Experts of a small language model: a variant of SOAP for the experts.
Below are experts of layer 3 (counted from 0) of a mixture-of-experts language model. Rows are named router (the router's row for the expert), gate (a neuron's input weights, with its number), up (a neuron's input weights, with its number) and show model dimensions 0-191. Each number is 500 + 40 x the weight over its row's rms, rounded and kept within 0 to 999. Numbers have three digits each.
After each expert's rows: "mostly gets" lists some tokens that are sent to it at least half of the time. This comes from a sample of Wikipedia text that the model never trained on.

# expert 29
router:530532440543456560526513541517493496497452460489493507460538440576521479517517503520550520558503486502504567507527481534519438498540475459528463496519531517453524427580420423510486477558504468603424482539422527494489476425494499517571467527516518501524498538513486467510432550424537461447473486470534510452546503537450491494503522496561516559473515494464487499532460520489504499396516605488485503490513514474562487452544395460521485533543519449547514427451436493497523479510457586551442426515442492522472465488513532577450472511504502467534593461531453471548481482490538486569
gate0:499427535514442455508446506517554493482552529493479482520498528458502447473586494573568479483500502578520491568524584458460532458544567499507519449572560476504489462469512565598525505491504508517485479518507450481477491591568457487515517547538458529506521566505518498492359523510509427498462535544490497567469526491434465457527460482500498529476531482464556504468511492462470399479447593498585504569498518506538448492554464530542501512431489495551512445457544525561521419563444561479489505555462496489508455427513531482492505507504551519504527503496504566505506473444522510504
up0:585493471526526543454524552478475517508483515486541470512553454492449513517518498531508555542429545540457514492503446523466532554526407430533469466466543543585551538538486407551544511443450512508520443549504475585506498504518478536534527569446511490452509521507492536561561457547476512525495533472603512416541461471533494504517519482444459504549512463517486492521491496455558478470418525512515522516548490482570557500506516402423510486444467539505503585471495481542547467533506542564543513577450466439488499499445455508515440599518413494509476463474510520523490513495483445527
mostly gets: "atic", "istic", "ional", "ular", "ific", "ic"

# expert 37
router:532518505534479525533503565501522469459473522519460502501575495503520495508421490523455421538462493507488493476480485529522513485464524541488462459471460503510479552587472497451459462526438458531534461530487544496560522525546483570497530504433452466540585533557523517531495557476517473439447555488401563497530450530486536497534487515487538431414488495527517467536474482522437522491474540407544486471485504509541394439556551478482523430581512514484486522486605507535486440535544486488450496446503531493522600509437496443544489515443505534583529509495531458442568472501423551479
gate2:468555552533507531546509504507529494476508440450483489567493477488489421551454497560452533406458445541507496494460496485539520496458566508482492431495473517529554532532490495455542482473501528565484517429523492559525499446523493554499550464524496511509456534488555443433523549503490488447486550501487421381444585505542523416552517524477509542559496500503527492464482530461485497497450506440450488591469531513501484453492524589522489522428586547495514509513477489515478437510475526562578499521452489445408496534451509598486493542432538483488460516502468447498505592512485445543
up2:515516503368483600530522422545536581488459519467515444492564483577488526518498529530471451517491510518541477501482462516555580474451480430486571583495507487535385501526496522484463566469487483458512436578495494499472474516501545463420562514488450542514503553507454451530541556426459482497513472519440471543487519546543525553540441499536504476462509480498543513463475555469447396518450472555552525479477542493527466495524472464517473498541508524488528465543555541485524572466490514498480511481533503485478495511506418434492504598507449521492484481461485491485450453442522423525
mostly gets: " D", " S", " W", " L", " F", " H"

# expert 4
router:511537479522478552502445512560513494502505488511531417515493536529463497460429500533528464541582363515478500527546466472471595511476470421427549539514566517400500522496544474484490528500436445574440519566519508528564510501499536533511523521458506533505528540548518555450514463485529499513529570487549590484482460491489439527488534519483546472406501491475437482498474467463467493458507429457442476555495530509490523495461542513456510509465613496460464500424545509547528528509518537439439496427485501489441502498498496493506571506487496537538520517472434497407491460564557506484
gate0:508550498504490501446514561506429526475529500480451526488571542452470476455512527487483496537539468523487448461534468543482516496419441558522523530499430524515500499509526488534423489494417544505484524460486483468539498474545445523607521484515494548440505522474477509464549530471527399489485563544511536449553544497509547516504539510528452520490539492526420527479458459501454529595499414473441442544526519479547548451453564499516506566445477442501488451564551492514428579546453482511520561507453509521478430493502504505401478520559429414554489485475554533480503409489511506479
up0:490506536569520439449530566451407533528481566545512477398449480480579519514582460409513577482458588487471502519543471492559492474477428462518517488487475461462441525515500519523454482539443439491443497501514540507524516469529551552522548481445577552492452538503539508512564431446414453490525505485518506536504492513489529470446517525495503519497505506521585511543518501534495485524532526497483496426520495515476510515461549538491448455494545498498568499446596516501520442490476508580576413437431563507569517497477486501487443536523539477439513517472468525561515477470481524458
mostly gets: " 2010", " 2007", " 2018", " 2009", " 2006", " 2008"

# expert 30
router:571531524539535534459524525427469527469512501505554493524542445511476490497499495424480455523586519497548511532474496534546485476444489505463536525426531519454487552490476537492451502499423611444499447519547555592539542495497530537560442428499465496483545518572524549551422568477481450460433478480452506490488450545473512500553501472534536497479513480488480518510393503491436471427547471452558503470479543562543550476486574471494516514496516516485518489481560537531550448552519566475458488437420453522464532548474547418494516523505529537530502494447473455444492462471429524537
gate35:496452416524484511444454497535512556457543474455564498518520461467624550472513456473434525491538537491508554525497469505462509480512499512541539544483498484500467476475471537449528486502468481513532517524523485531535479515512500455602462539549509512511495536450439539552421551569524481415521582470464485491433487546470433516477511527548563517644479539512527551459469540502464539500513549499502529488499486496577522339495523542476609522507479466445485514527490469508541420559488517476455468441503519489472461482489512448453466539488526509504456548473495467445524493539501476507
up35:439494475463500508467505509508427519464486532460534449567485433500553583557463561489521571513512503577454556458496526497402554528458483525488475525518541457502447525529501502469509540445435556515521530466537578456519591476496504513492466515495534550483503527458532513530513489477440509478484428518525484458449531557470493475480583506588508507520440436483409501507553550533534452465563497491543557493550541476551510466472400493517507497555461487456535509531439490531430422491532405546433499467479564446556490431476478480505468506491496506506531569508497448489493542475564500516
mostly gets: " ", " In", " pro", " extra", " con", "For"

# expert 20
router:504556470513470538598535520573438512453483509520464438546556495520324492476546503484483450501570512542509520512473467527508538506444531504479501524468466504441389478540458582489516503537528557448528429477531567464576527524441500574600547513510482500555495482476515466546509503489476473477484538521514605472482446467530507505515540476488530459424449460597493478506472476463468507450476533470545488550502544497463475488454561517496507475527521512546438524468543454506472441497468480462499448438526544500520536558480473486529530468486510502510478450514491446521532420542481502487
gate0:490521532465525536545531476566466488457466501567504469451549489502478474497546480605477507508484445502498486594425538524483554518497539525511465576563511539493519461436450505502429488481489494522554521481456468523509506499502456497458499525511478487404506479529483515500482537459573504561482475568460567451486376524555475554485544528401498486449465447563494480499564509458496503472463511482539463498495440519510463466548541538508496458528548501480431548521517578494552467448465517412537464482478441511495430501566451452477515444452473519455495435489527441577499471505401526510
up0:492504434466521510468496553552528478519513499494520577537542515448559491534506468529540527573495495545402524559530542455461537533461474513551527521468483476418506545510507436428524513539533500546501573468482501449430521578460500573489521493403535492488479480501509502506484512490532531515495470546458504512522477469497492492492592516397508589480485520506505478512497445472490475493448522498569457495425496598553562520560440453513537490554447502491554445534531517515484517513456577540493508485469530465499521487552500519415585500507468489440428510540553466541542462574606483487
mostly gets: "S", "M", "T", "D", "A", "W"